From a checkpoint of a small mixture-of-experts model trained on Wikipedia.
Size: vocabulary 4096, 40M parameters.
Experts: 192 experts in each of 8 layers, 64 squared ReLU neurons an expert, 8 picks a token, a shared expert of 64 neurons.
Training: a variant of Muon for the experts, 4732 steps.
Below are experts of layer 2 (counted from 0) of a mixture-of-experts language model. Rows are named router (the router's row for the expert), down (a neuron's output weights, with its number) and show model dimensions 96-191. Each number is 128 + 24 x the weight over its row's rms, rounded and kept within 0 to 255. Numbers have three digits each.
After each expert's rows: a language model's description of what the expert responds to. This comes from a sample of Wikipedia text that the model never trained on.

# expert 1
router:117146097130114093145157127123113191104114097126164106163112151145128102144131157156121165109082134129091108134127162172122125118130131117144139140126125103135128090105125168137148127144133135085150113105152130133136143130135104079106112117153098101112128138112099121129147113128105129124
down0:124105122121132115145181101099134089101156161147119095117076149136120105135101161125100143139140143106148144163126141157127172153094125153151111183109152138107160153118141134178140146119115140157132138141154123173106117114108173134121133129140150132131137145140130115119121121114134163079
down1:082201158156146150150115153136107156125136117142138143129131134169123130139131140121181124142157142117114141104125122128089093121150149112067153117154115086141118116133146110083144082098135131134139155126148168118159125099108156132144107147116163102119148125162184137151107126090093121102
down2:119132141146117100095119140122111122131118112149135124144079158112121139076091104134123152085104107104114169131097119095170131123138149119139173126104118177094115145129175114125143152158140092158134156134132157166122079086137131111132113133152126118111137129108115129106093135112120170130
down3:159074108127170110123162143151153120115087114108100156094133115102115080151119115090131115097103142107121146130144146140122098130076148116123139139153132103096108134137113126099142140148132149134146154115146116138128080121122092136151121116123121114144134135128095156114132125135107119102
down4:090148130161110100140149175115143118125123160109136166097161115112130134115157132096104145105129167128118111083116178148123111107101130127125100143127127137105132127108110136126102175114149123106150124151155115123121097098110113105098126100104127148112114122111128163072125132152166110135
down5:073154118168145123084138140150122098165095156144111091139127101141096124122107156149095118094125128105171122124139125116126118162120143093104176152130099153136179119106148140135144111138161174094088091107115091135124138109113140141142184159132147122128145128141128070147102121163147103135
down6:132106058138106149138201120127156161165159169132117131118158119132167117115109149089109087125137106151104111103113108160145101124124136092144168161116156141132090152160123151109112141117162133125127098101120139114081108078121121112145128116146116162139157130115099117113140116092109125168
down7:118135134081114104140117153126102093149110108117158150168138116131171094141182116120144102132113111153124083076160160130129124099128126142110132146105129117093104127171149136171132170112080153100170120169163166129135162132115186101140132144113139086100109084149105131137131112142167153153
down8:150141077151128136113124094152144139121139127136122089151145150137151102126139107147178112083099128157135102131146111129098146166154100132116139105189127138104119090162082144131137101126166150147119102078120075166139122161127070148080172157112115121156111099155163160164123119138114129118
down9:129131118146132107096144157137125151128137155118111127124167125122131102172093131154168169147112137104145125125200150115125129139157109122094110111155143139076143127179112071145114130119161091153171137138137179115092125138106123162180124127155129099121192107126143097171165108125183119124
down10:112185132092123123157130133100141075106120117159183122144156127135128133165148143125152135144123107139123140097126121101109126155122123160108163122101125086130149130129124136167165157110104116136109103118132168118142091117122109127129127113126141088122150115144126101158113114120148088158
down11:118134109162132185111133140127089119097113138138127152132135141144116135135137159127148109120116152100080173134123124129180198131101132128119135110104127122123157155117095091088108138116105109086141106151187115156138157132117116142117172119099127112162074091139124115111100136138114166105
down12:135141078140134098144122130161145095178111178124121106117089162122130111106110097139146174102161107117125154148124115101118110128140117166142122143064125147120115129086143141165121101131146153130124110131170122135092128134133127113150093124152118135084161099179095107154125129148156114142
down13:108111110135190149145154146105129112152152135105108097107087104146124140154155151129131148151098089099112129164134129145118117097096177156126145142097068148141120122149158128117078110083115157119148123104122112111091121170127178135163139144112114132152125093131112115130102104102108146107
down14:120143144155133116118099155139174141110141083153122131130091145178134088113122140149111104103088138134120140123126117107169099161127137163152157105077131150134134160153092126103126089135140117140085137125072146093161107112132121120116114137118185155133096116163104141155112091097111118153
down15:134130149139143125123116105088143156106176125146121150113172151122144154144179092116139125144116133162168087113161109132137110147155125129139122144155132144116117140182131169147112130134136133147164130089102088163123119108120146079112161095127146099130136138121126154149143140108092116167
down16:099129105140095116123122128134183149138073140154121145148153144158131101130075146117153104095138138117143104112126099130157189124133138131133121116122143160137188104099128110159122169150164149125089147174169125130122169135150137128081112116134079170119142115150125133142106153096148132119
down17:107153130126120123117148129119120106080128135133083150079130118136126124103110110106136160122137127121129098133134134175132081115136097145133111090147129084145170163144141120087160146149119121162153093136137155151123116112133167109114073139117107128128145097132064127180109125078109101096
down18:159152130108130142124173161143113129145118135127097148128102101103100120131123111076106147127138121117126127142133142105127195138169123088129156182096154141141100138145156152118160090106143115166093096126159078123125126174156131118087156192100123143108125126125159154107108160178154106112
down19:130149140117168155156109128111120112130130138148127159136086132101136109153121118137150130160097124138148128112116145134163132146124089160132150154110124099113081163131093122108135097172140128081161121121131143100105107133156148105123135112127165172138086099122128136109084123124118111144
down20:100129093119131134102118158108107130130120100079156139118143074128093150137136129099091186126108107104130126163147098124138134121111119108102129171144111143103110132102093099145110136161133141169119129121163154120173129098167096117127135167120127132137126127121125156144173160121106130140
down21:133107080121121153159100129128113125142138120101114106146147137140122115174133110113082086145123105131132118144164129159099139103138168122194135128134083162182140102160136144128131127106158125168112126128167145125140189096107115143155142111141111149139166126141081186114108108134124158126
What it handles: Letter b, coordinators. Word-internal "b" and b-pieces in names, especially foreign surnames (Wein-b-aum, Ab-b-ey), plus coordinators and, or, than and table pipes.

# expert 14
router:098111125111144139116149121112133081155153150134137100192177123108130169117148168097122122147108134140169137150141104121129151103138097125091143076098143143167118094109177143138108141144091167128144107120139170183141150155151141114116136140129095078129117133126136174114119124145126089101
down0:094133146134096123075154129094128158161124167136156140118144106092086122151095135129127181126142113142147134080104164126112166130120150102136107123110131116122109120123112128142129161133125128129151090147088135123148169097115149138135119123111120133140092057123155160131138099097110144131
down1:172142121165129167151127149174125084137149103130116114144171137145098173131135129125115117151166128119102140150138095119124171126113129202127123124123095106099114166103156143139120105141134147159129143158147154174142109101134154105134108149122133103138114124127133126130129130132157116097
down2:094124162100133118134100098101167163106147144155139111133105151160160131114144113121123142136125135100101088158107131107094117108089143140105108141154106149146126149116134146136137126150120151150139128177152122104115140091162149179149125073101107149137095104147126142089097152167131167124
down3:124158161122099143115161167121110111118098119134165152107148130114114122134170137119118168110088131130107121134141095124137148133086121122145112153132167151160124138141140110114103113141091097105134088137142069091139115139149110156159126127144167138165154147108150167142086170101098155143
down4:164133096127108135106124128141129104090110140111133117150069080110186155147111142122136135107122095068161111148097088107143130147131156154129136105137113113126159106097152108135173110130110137095136115124131145178136140146139182122170189107109116095130120128106116156123077089101142163137
down5:146156139108142124140161140096137101079142114103098125113099111116116135135134119107123128095139110099124136131143133179133154140152129130137112104151118114175156122138089081134147115117137147151171125099162156187107140127123117130118123091112093110076176121130163150127178131151173150084
down6:119110124099132152115130125117157172148095159126122100105100132122120095107123180177120147097134136119121114109145151141131102126153143134113117109136109124153124137119127104172127119108146114124148071129095158073142144130152134151154116131093131152145128086143108158132145120134166078150
down7:130103130153123121146134095126112157148160118178114162171159111098133100138113121136163109129164120127112134102106127097101125109161118152111134160129123081153125174132109146159121071124111082114114143121123119125109090149120140141068165096101152114136162139163164157161119123104128129139
down8:125138132139128138117114126144107103133146172130124113096130087121118115128157145115118122160168147122098081118134150145164134141149092112133137080133105132134122119123120074100114140117084092159083152178120148140130109161135134094057126065079081142104128144106145105145149111141149159098
down9:148149161167123137163112120157111130119148132097140166090122116143108150163154056140163153130125138102142106125131131105129114127130107173161142089139170142169171134147147152124129110105150122122167113160103096108152136140123125130116130055120100124143166105109122081095131134113115107121
down10:146146084153083124119124138160166110149124131082142147163097142166112156163151153103118099141126171057120114107144110141134133184120142138105102124085143142080069141119187119105104119166140116112152122106159148116146145132091138173083127120138149156114101128182086093082145163121120111145
down11:087122127107161099138114154103150111100152116128123118150121159141086111089129103109166118108132123106108126120095101100179094128119129134121141132156108172173172135143094109102092123142145129075163154153164131109142135103114128140127136160102146130167120134138130157103159132160138111082
down12:127106119100144140143146156092144116138090163132071128123078105146150122104118119109142096096090152100147091108150100119140142163095141117105118121127149119098157158120128149134124144096149139130121160093155140112164081145126097144149088112118121131116135138178126114120086124137115164147
down13:137135117110076130108115133195114092111136155182161158145145119134182134125125074091161146146098083099139120107138144106098113144174141143141132136097117105178114129131154126120145169140164113165124143115103060131140139132133151142128104121096145142148116155149127095121098119088137101144
down14:141145108128080144165156087132148113158159141136141123134180126121111126178120160165128143146133154118161134139109161151178117159132136127134140126144143138152143118118132191132134100131153135102164130144191075156090161130133166136174155099098144126148154115086110116106119148130132150138
down15:114156134136121131112102087104139134146141114134104081169180183135127161132103109148127148145121120071126121142132123175133087113114123116135101139100145133155112088163122085105155104148178128136163125107108154160155159149151113112133096148102145130167158139141179126131119107146138120107
down16:053099095115096138138135108144115117157132127154132121101108138150122118101139090101120137126095112105152134164127120124106141125124121128128071114132121131091094109139123169165145134102093098106134098134132110159096129162143148087177135104158115124145165109120149121134139134158126064089
down17:111137132099129162160107121149110115090106115118130148110115112121108146126097146137130180124144132171141132093122143094139136088123140111173096130163141112095104184137137152131149105085088115153090160181114114105139152111156126088134118120146160138111082122111124081107129079100124140162
down18:112130164164144156160079131153137136149135101097146089119124138152126160134169118105139095103116133135121087129123115113112137137129129090155134135117074133104170131126132113123149127115134158157115134140137087138103135137155163100134125163142123168120126085179166116089116138169124127159
down19:208152161127114136148139141103100117160089141107096134141106162130103113126129143109121102104120136122161152161118130143142072094182123141123117167133147139152166123116104145168127079085127144149128140091143160115156156139115140159153150146125130147086161104157076081140151110104120140162
down20:113135142142118114134127113109098133135164109086113088113129141137156136133130139168189137089110121111111131142118137099105148133098127090095178134137146088116177099177092152093153144145120108147145172138084110102140106120141140117147145141127122144114155106124138072113158147136133126134
down21:171169098096118132087176145125114107140064101130109147154157156094144127161132090150130077138144114084157132135130103149115124133165104137127137128119115115122119108109152114129139109109123114095111113122119159140097145073127138124120123084115168177150132148099180079166132133102152133132
What it handles: Word pieces and table cells. Word pieces after a vowel or capital, such as im, am, um, uter in Elimination, Ouma, outer; also digits and pipes in tables.

# expert 29
router:115098113131172175162142104087099142126115114175086125155129097080111137130144104143072142110187134130119089144153095162119114103124120128152106154160122140102118145133165107151150141089119148143112139128132140139111160104115137173161165111140140152099157130084168097150091128071108126112
down0:086099103152116149115116116147143143157119162149160102143154145099133128140122108104153122158148114091146155114152186141161123135185143133124112083133158139104138125149170118120156107155136116120165083149121077139151125154111153138114066138179122124152148148120161114130122150129168162092
down1:105107105150113087146137140126095109087097094121113126106167121149092155132141116112140141144089142164093169178130142122097167123112135106095155125150143123122110128113100084136152130149162122113112106121134103122108158131113127148068138126120110128112084099125134136129144090085181139103
down2:116143147144138133073116145127155124090131138126132148066107116125079139107104128109115115121108143116126131104101089111114147121139173141132116171120183162154149166153164158149142143129144145126141087152100134144181136152118105081069126093124154156131092135127129119113104120146146098145
down3:122134177127147178151105142126138110129143107136142105127159105097101170092139148114099142117167133128105062120147143136141109134144107114171184135169138092145145149171151143113116142090136101081163133094087127104109114092160164102138135129136121134166150116103136129161078133109118102110
down4:135114133148126115162082126140115138084099092133161141100149113113140111143142147108212169136120125138168126108137125111136118141138139129119081124098123136167142101083134116148104136138125175131127144134112094139087109122114161140143146169127150106102106146158150156169139109096132180134
down5:170128126140140125185144123152136129160112101122081098150137091135183133134142144180138137127139106104083143110109137142128123134136116141182095137164075148136104151143098154095103157122158176135135150142104141153105104131091094121107101143139127081086109135090126171180128105125113100100
down6:143137099168092105108120134103077115140163137113135111124194159138089088067107130108127119132168148119103147146103121117129114157144116124154142156124129108147178095124134097082147100101115104123111147116153137143119152138133121109181136084119136098102125146111169113140160185155159148125
down7:150109131112103138101136143131112134182133124108169137157131147135145144111110161136172162104160140131121158097163166134126127156131130115118119108106092047112143112147143118113156110166120149120127117123102138124106125132152162088160086154136113128134140122102124119151130123167155166113
down8:131096157133132146130164102117105112138124095133114074090120142123119150141114135111120134123145109152117139146127125141123159145119148115153120141182114130111121139090135076171113112150147135119119093145072162123120078112120157150149107117132141133128163073124132116166171092148162162124
down9:144103097118128130087134139120089124129186120146146126147094110109100061134088125119137126126089108172089097166135153105173118131136125121139114114156152164140160125098134085152083135102148101156128122155108120129097134133124150174121158167089120110133091111137122132140109124124120129137
down10:095091133122138095121141100077080193144170140136145158132143116133156140145113164113093130135095092144101109117143118121126109108145137139095125156108155135084124164159104140092109087117145139131100131110112106110097135136127122122105164109149175120160155128136139131157088104150128107105
down11:150121131132144092071114071117141077098118151114102169125095104130135159166121140109106091120129092130103115106123131084088156109130156135137145119113162129122171143129115128076128124100117132144107163095135122083117122148170104133133111130156138129135098111196128146162164164104119075110
down12:117108148120126138145130105166161113147109161132120111129140132087127156159112155143119082150113137158158111128110077115132118120112149146083135135146153130132109135114081118120156151110137102153105091132128100126140158116151128138138119089131142126149142077124106134149112127138143145184
down13:179144117156108109073169117133105109130122105131121129149094156126125111157120162139116129094119125155147125163109139158159126173086148129106113119137108163115143138107097138125148162130127132139133144166153135155119137100087163104158129130164130075112098112082116143112116106119105123126
down14:156095128111122103135087110162134151158081110112135147130186105148189127089105164140128112150113130155138165095133131107109119127133130099129098115066141101139153150142108156143147103094128144127095121111116127124104142104118110142174156099108135137090085135118172117164170117114128157116
down15:172150121125121160110121140133169170124123093105082097134117153145127099131106107118110096090123112156105122138061136139112089098113134123132116178107076171157094116135099136137174137119161090136080126120143146189086073148137101103103122122103069129132129096120120118133164108131104118142
down16:106101101137119109120097132166094121116162168145105120105150120138176103103091127131116135158117178125143140109120095169100117118120076127086151123118139122095091136131163138154112115151130087136144133075151105121114119154137144142095165121099103138137159118127151081109149118153079171133
down17:177131120145148133141145106130162157162133097128131151108112151149110113122145139101117080102122179141177126139111130148083099146172114159122106130112126136116119093150114170125144104121129175180122122113100132141185144128157134080134125135084151097147126093161154121139130125116098079145
down18:140119124098171101178125083121128099139114158120118105148166139126189124131135175148142114147122147122157154154130146083114102135129113138112153163122126126110121129165142098121142099108114143115178136134073143113150156154130125074124146098137134151137146150129119091154116139088090144147
down19:147166136116128173126107081121137131123141097119138136091103153156094106155137125129135141159151160083107112135112134137114100103136140145086108128105098104154133119129160106077171123164128130100129137114110154142124134152106129086163097093105121110100117216097114097134134159115129104136
down20:105149139150129114160097104141151122123107120158091100138148169141132141099119093154153133122107133105168135134123148115158142140135081123132134114112106136107168147165116111096152110141156111156140173171121171101151113149139087091164155181114150097161117169128139111124098110133117123132
down21:139125096148071089127152050114106105122105143179131113087106114108116096132126069063122095131138153116145105127098160117133122147147120136146114119130103111170133108130123124122115103147109075087126140131155134109123131176133129127073107134145162121114106144148111125150140136137159109129
What it handles: Single letters in names. Single letters or short fragments inside foreign or unusual words, often j, f, h, as in Ben-j-amin, Hø-j-gaard, dip-h-theria.

# expert 16
router:130107125090120145119111137149151136095121157145151139170115161149159102108123157127140133131123168129095150103085167147172095098117123104153104128114126127103190092119137110168114119137114165144109118142100100140136109125102157150077118143133122121128093145103094105115107156111114104134
down0:093124115099118140093096118145159118090149115121156135175121083124163168128124114119154173124133134156161079096151124154137168204150109113121143104150172133129150154146167094174129108100150156134100109142126127137129151118161148139145132109114159095142098094126153141120116113167108149119
down1:091089108139175080119115090113098106106152149106115077103117113102121152138125133178101159140101154157127173134155125151160133157135181113135109134163137104147105146123121092102111096127108106120087152066112141098139159122125112089133114143135090078115151133097089117125137127164153136114
down2:124142113120114092128113138110168124153123148106096150105128127162124148131126139136137121135173124136126131119102103158111108114130093161177102089143146135097121097150131165130124106082110140129126123120130095191131168127106153116195114101152137113139138102156138132159116146139110136162
down3:141155167145135178159116139148129142121113132112153094179083140140097102122106110121130080144123134139123157109091114113130117153157095181118080121115112094103124094136110158120167134142120114117179145135083152154133132156103133140115108165127096100116119162174114173156119152146106171076
down4:126156172107094140108175156123184176151148152130150092124126121127107129088096130109137132131165137179126099136164126141113110093125150145151165086136123136114082113118158167132174139183159131119136114153120119133119127119134140129171133107118088138118168140129116129114140123167147086085
down5:132168144165132143156114113119123153134112118115108125137111150140130109164129121106090130146102108172123136091101149130107100137115139145203152119124129102071118132129110137112096096098160116110173133146140187149168131115150119145119109117127166135196125158166129119112147131107121100130
down6:153142130098143112129136140101105147103096126098110153177123167181141111104109121115119128132124149133091139146122101128096118102133142143119143120143143142151079159095127108142101098121073129110135131154118136152157132171123134107130144146124125100115091140093132130139130143133142151118
down7:150138143108097064099147146139096127108116127119152104126177142109149116090135149090165163120140111133143122174127109118158177105144119127095114122150131139080112130122145102122119138123127128120108137084171108143155138144154115140131160102149148121093154117160151130165124151154170123144
down8:112129112179107121116151158131114106109196139137131140140114118158187185108130121140132137132138144095108147099148148105114118133137155073139153136134105099097116148134110116160136131122127137143123141121136117089137130125148147158117137172116125148110100148138155161161180154098138080077
down9:092143135147097167142196126164127108146183118168157137125141143130087101070138133106129158156130144119116122099067133127109127129141153135110135133083149158120123096157150166084145095130105130080153096163087163150166130128148115099131131140142120111148113119140174134142115137128136147121
down10:130139092137099072151159128149157139171147125136135135105141155187113107175133152112106125124112117075116130141152125115158108137149142113145141128122099145155087090118129129125103122141112177161097091109099124152083107136158104096147108138101142102139122187124134121107098099084074130125
down11:143121129160142153154127141133128132086120128150139125156148104130111061161123162105141107124127111136138134143153106143148110156161079174121126090106123146141091119107131116107137151143129191185130179125174115140124140089129224143100101132131151105127090143148152132114155159093133122163
down12:137107132114140150105134144093135143147129120159101121133093138138127124136158119153125126104141080129102120115104117073159109100041124087190128121104153145130171128104149138093159132098136104108158150130138126129122135113130094130101150137127092128154120134151156174162143130138090124175
down13:140165111117152082119119132171117127137106124150118069133133119165144091118045106143123149111153082110182142153119152121097094150160162162121127141131077110165103165157141148143119125111134139136117137144129071129109144112146143149095127139149147100100102118115115090125118127114135133148
down14:153075144136113095135140104158153131092096106160155097091099106176146129131139182113152125123107144169143132100094098117120126142125117150116147091143123119137123110095122151163132146124148138111141130138130119119124159145135139139118143116136103122164144132188124114147075128131105095124
down15:137097100166151115084129118099137153130155124107108120127133134136171108132148110109130165113124102148149100097129112156182132126103155104146093221121108156109105075092154145146147130105141112123149172124080158129103113140122129150100139169132149098132125102113130141127127092084122114150
down16:141078146120166157176099122125126141139148139173092115118142122180138120115135107092131109129129109131158122115143105115117156128129170109119148080148104093143120162128121095145167172125162145099137148125141102184118153100134151125178094124102144110150065157169151122143119074164155109153
down17:131171140135141120113135150166123123137105133083129136120114136086150126190161114105134114159124162132140169137144156127103132136151103120142096157115157142153116117118107128167140107138104165140158087160124122137150125112115154128106099126075148078131183056130147174089148140152131168159
down18:124133113119094150092106171132155089108099088162147128127146125135115148097092180122140160166077137156096136154124113131131120139131112125094137143110159159155120135122148125139131122146139068107127133112135086145123157163115165109146100161127126158137139098111115122061095143123140106112
down19:094159135158122137116162169133148127130102126098091132142155095148144115172103121108098162153165076098081132141155141132124141125122147180099127109131106124141119166178136137113140158083150110151141138129083166129135106095166113125105099137182143128120126065152125096097130133140173098141
down20:106099145129105095097128084109162095162181176123145146072121105132092115112081141110136073143140123098184111141097128162096098106144108146097184141130108116108142142112119126154158093084148110135115117123094154127114119151164118133118130109115144165104158107112104122118143138121138115114
down21:146132158151130148151175137107124094137100157121138155140110143117111130134130115118124129134114145126113121102151118112148174137125126118153109127114135114157151140094120145137126143179141117147193099135145125090142132167122173123136138137101132134104125101129135104123161086137132154112
What it handles: Letter r inside words. The single letter r split out mid-word, as in Camb-r-idge, Fried-r-ich, doct-r-ine, plus digits 0 and 9 in numbers and tables.

# expert 5
router:114119135130175140145095109135119163151171140186116111117063145164101162115108153050127124151135142156168067095154104131115090095142126136137127148139106145108097098168193148145148166122109148131137109142121117146143096110096127162109148149123144137106126137112141148142137130113127098145
down0:093111116126138110153122134100095142126156117109113153099104153128122162159152132145132147094123119138117140097145113084104091102161112103166113121134132134142125109072096117164098124163145142138152125098118106052070118132128134161110117117164115129119133120099149180143110129119121159148
down1:136147095132134109093140125152148145176131175119182124121132110136147100118112109094155109096127109142107075139169171098155125112098140087163119153142136165114142115160124152077152163121075130112117147116159118143117109156110133154141127117105132110097134165122117163142114114157139165148
down2:128144131137133119143136149149119089107175164165118157132124161136132125125152156144101107119121129150172223151137153103115131141142139132083112150110146146115134119117138112125150097165045144132169153121192144121101141119121174123159127142117155106146149170135105110143151121126143114115
down3:149168137160146150152150163117128130131084158079138129133109067078119129100128129145114097107141121142116152134120150126106143176091090123120151104134133096177133135110103137098126110084129116133123120129096127081106141148145142122117120130137082126129142176086116132173146136085167114168
down4:116122131121119168176171169113123103148180086128136094139169166110122109096172126139129116125097153089111131151158121106146110107140124097139128124064167084128143137095147124139116105123129136137135121068141147125091141110106165131170162111114097147144111125142122185099189119149120146146
down5:135118126132126149149106099154111133103136139134128168131166166104152149073118082117120107118131146119143096087140131128123137111106126146145181133159112075146158122119147103133134111103084091148128127119094165137167150117142119088136148155145138100139106153139129139129152173102117124131
down6:150150136151100152106154131095089157097178099092098117118131130139104111081156143087097153113106132119138070120176106142113113108123073157084138117134120194110120153097175120128180100171151151110102131084103156137080118169120116128108128153130112132129120161127119148122066096158125124139
down7:124120140124149105127107114157142154151116136116131146137115113125129156117121144117126133131171143097126105107129131167143145100069121141107101085120133110113124083100136133174184099119106109147087070141133161175094085130099097142124131128126142147174129093149122111106141130128101137163
down8:137122131134106139097142148104177153119176114136120118133100126135074127156124146123104139108170116134155140161102088110116138108091143100118162094139114103123122072111112097091131139124155097148164131138131119141111130121160158059141128128124082139079158131095143089114165150114137126161
down9:101134143118115140117161111098094212151129094115111134133092120117184139138126099142108188143129110132141092151138126131105127138131136105148117138106113163057124135103141141137082137137133159170115106138116136121125118116144131127146143122097131088140132142110125143143136096096109105113
down10:135114171119154127105166123132108121159144106120143100125126135119140091135148163090108120132104131160150114162117150106116131131129125078125093149111135122133124142114108133126129136115126159120121142139121151150084132141091115097137144132145119107107125106107140133087129145149148165112
down11:142139135119149121109092139104159133100149127138102096139108136130146111160103099098087154119117130092129122145095134122108139176141090161104099079116127152129153132144133155132107129124091149142106073094138139129099153113150130146164143147126134136113159105142118112115156147148167141135
down12:155101104099089119151156123165117105107088100119112111142144131111122129108124158167133131122130092101097140109130106112085083121138127132164152161108087146157086121141118156124119095147105110115098168128082152113128114099091131132195101142143101136137189164095132123151096110095109162125
down13:142127135172130097114122109131113157145117127120144106169170116135133114128140130142113187152140106144123109102056136121156117080127117057145126124140137157174172147095162160106183151126132107083113131105146175138100122104115134129152153141122152148160108162145141164157128145126135133147
down14:124086120113118141131097109153182140136093117122155091124125147134100156114113137092111185121148119118145137114130150119146134142100101168127157125149101111110136175156113151144148133139160134169101104157085134117165113082139158156142106123171177127117135086143122118132153116147122118146
down15:107108121168053119126106103112113133115097105096133116083144137177154150157110157092119112127144171096162133151150106088091118139183103102121138156116103128120140141091141102133116138143155155174141177131098120113117118116109176117155136147112100119104127158153110102165113138141131122138
down16:162112152122108121133117130134107182167144071163160141161103153131141116134138130118139098109137123122086114143156133127143161145134142160138159112107118124110130137166097104123148171126042083097119045140152142117135110137090097115118122156136154147159143080129154140186113151152147129121
down17:096156125142161145116126086108141134173127124115077083131127117110129102116125116153122167093117131197129103121155125141138103135117132142105099120105126118130115133096106133164102098139112160110150169148112149137108095110165142143109156105155132105161144138144142119119179104108127134159
down18:172142083086153106116107121115138149120145110080141122164133111133168091122154159090123140155102135127155129081130112112172129099113136124182139143128125115186149119118097121158094135116111164121132164131098131144129161137139104106087150122149141133097153140152112124143137111130155123137
down19:118117121097124120136129168133119147117106128158114127126141090128130108083109097128147180171156149144076107110159108141159103069105172129170118108125179180142109114162126133158149101041101130083160113121141097160145124127153113124147104127105104146142151156143165126113119148129123095120
down20:145121111145140143142134154150103111112127126108129110163136129126102084120142140107124135090139141090120140125096131126162077165163119168173133142124094071118119149101116136102080086137116131137124126110140151132151150146172150113159101092096141112140153100156137127115140165153107143123
down21:077136081178127115108118130116149111126126093095154124120122141119125114107125141079113087176113135098164161112161176109117077110068158141147128144185118100171134130134126106127098100141143155147103125087152144153115151140141174072109095108178116135096143121145148159132158151113137120091
What it handles: LaTeX and odd characters. Backslashes, equals signs, braces and diacritic letters in math markup, tables and foreign names, such as \frac, ş, −.

# expert 51
router:121151079136143112153127144107128140118123089122109106146121129149088152140119094128145108116099137123190162151162142132135077147168116124148122105113118119111154113117157156142103122124123123159167100144095152156165138158108144132156160140133098163125137083136106109132116124133105120132
down0:130119115145104129161180085097125127132165109133091149127098105121123131148132148149105158110144114140093127092122069143112111119087119136156147119146115148068123116116103151117146112122152118046127134116136150128102129081118109188140142113125112158125132110124136122100105109102121128093
down1:143146133111147138152151172120107123174113195127119129111107168086136122166123114139147123101104152122123104086097105123107137129105101144158119121158100172132135124145118120132160118111161085125119128146104120137159123122117152132152124125111167129149158141137176178111133168137111155119
down2:152150169150140132100172073118126154111131113118102131156130156130145157136141138152154133100114092105121089145119132163153124169132106132117150133124126154108102083130151157154128158113143099144104088142108091115152157105132140084138120101125141133120100107128141090112132154129115132139
down3:106127157137104087112103126126089170116101134143081142141129089081133128128169124081133116120116104083115070105096125132129114135147111083134113126107117159114148138074115151150131108098123128153146147105153132120138122071128077074168172126102129150143098164143107123133116145109105102094
down4:152131132157180154127109137117135140127123095100149143105146170131153083155154136151157144162138097132152117099134117140181179098123208180122134100178123136121130104136112110165135144171112143142058112158130150175145075113139137116130112159130119126103134090148127132103146114119136153141
down5:074109091126087070119104132163135097103130109136127120139137082109127148149146147123141100112136128129112138099169130107106127161130136114156104089072144133128142121159112137125147125115152121123153167129118125147143104106127090153144082124128107100133114113101138132115120105114175109124
down6:155167112123138115111099137102140140135097130154144130141137113128141126131092124110123104145124140087126125084111086105138146113149139122109109090117128109116117124115111124106118160112177148157163136138170131142087142133095113150121161126176137160147146148132145091123109170136133104136
down7:115134137122120126139108095100085109137145152080169149161124106152145133122132121113159099155114123118110136125157150151104137163133124112145123135104138127167138124146129165145117133144096128138113104158154144096107153118159116165173153138092164105149163115103106093141108136120127144133
down8:097141099141114087124141124120137140119155090119158150128166153158133128124111115143123111115096160131124142144116141128121138161114130127168150130104114107126152122145114131111115135139156127158104114151109077133144135123123139125098122123112076113143110115095113092077130122069164115092
down9:117123180119113107131089136090110076126154139126123159118156166114119128090103102149130168108132137137136117143137153122081147121130098127098138171162128143113139150130175126091082106119130107164143120142123155135155142186105122130158132141131107109140157121079110154131103143149128135150
down10:184103114157193136126107131165135157169090152136161137126100114134123099128151073102130106162110155135078147153157104125117190132097154152144140130126163144110151135182145113139115081130115188117104146147129120142093115110133085147136135114144124164126133121130121175134118104174084164093
down11:094113166142093141082136176127122136129158170150151121154126158132139071131088147117122134131149144150106200157156159111103143087131140147107098114100125096139088153150101114107126122109142106093128121130096121169112131125159147062153130123108199134090149157107168154143119133140109158133
down12:134098141114107152158133118146155122122152091126144105172130155109125098097133132123131139119138105140088192075125129183131106151116101130141111098124126141066148114116072129116143143109082142119101178163171165136136122131119138115089131110128087130085144093163153140113125134122134096157
down13:141129135118155151121141205120108156120127148113166112137096074099180114154147190129082115109119130155157141174138134099114117136118150132086089126107161120165140144146117122109142114145165117122096125160155091155130124166135115127136142118112149154123070135128136157144124156151136125149
down14:123115151142129113158109126101110134151140113112145135136118097142135123104109118166168100103101158127108135096123137146126099145112064106102111099120129119081107126169146094144115151119112153135119112138115068116124113144105099142110139076090144110135158123123111135114084123150099118192
down15:107158123146117124094118158105110093102116150127193111126114118140074124095087128126125090142190105127163094110171157084106135115176188143152135145091123158183135098159106099116105105142133141119111138105162085119146121157115135116125117138143107128095102135133152129115139144165108126115
down16:121096125075113088143187114127139107140090129155111112104124118101144115146101140151161079184151123140076138157119120076123097122127166112115117095105161124084075150096144105197122125137118150109132149137121133146101147125134132142094129128166152101139137130142140112157126138069131110111
down17:143149093115129138110089141124149104127163081106150129134144139144106069140140117125093100133102148116128146124108137131128140137107134110106152138061104126119130106103119176103129146137159103106086142144147135182144098122135084119121137128119111163128157166119134133138159151109096149146
down18:154129130100089147115138144143077083123103097128120147145144109114134118110158121144140079084120165115123127135146147124114139128127102115120147178097153118067093171144114104111105092126142116169134146111147173106151125172114134153121140150152142143111135164126106120153106131160146078118
down19:149122129110109151138112131129103135164153122131120163164104086130123184079122144098147153094123087120144133145142121140120109089139134132114097167119125120169109144119109137092140133127127169125136144096120109112152129118149116145152107151170122158138135113095151096145123098163100141128
down20:181145191122142121154117167121093090120096143136135094103114161178157096082143140121137116117167134133173122131106140124135106103121148146134110109083160118109148130137119127142151115114126120107166097092126130123167137123132173123129141116141129135116105132128166167124134065132133152110
down21:109143130131115114134163121140156157128128120085085148155114113162116089146140102129160154137139125121130121110085150111143127138126109111166114094098114150115129110108087047143153133102119158178168103122101098132122135114126106143111114148117120121105107102160132111184167110104145111130
What it handles: ar pieces and months. The piece ar inside words like awareness, sugar, Subaru, plus month names, day, be, and pipes in tables.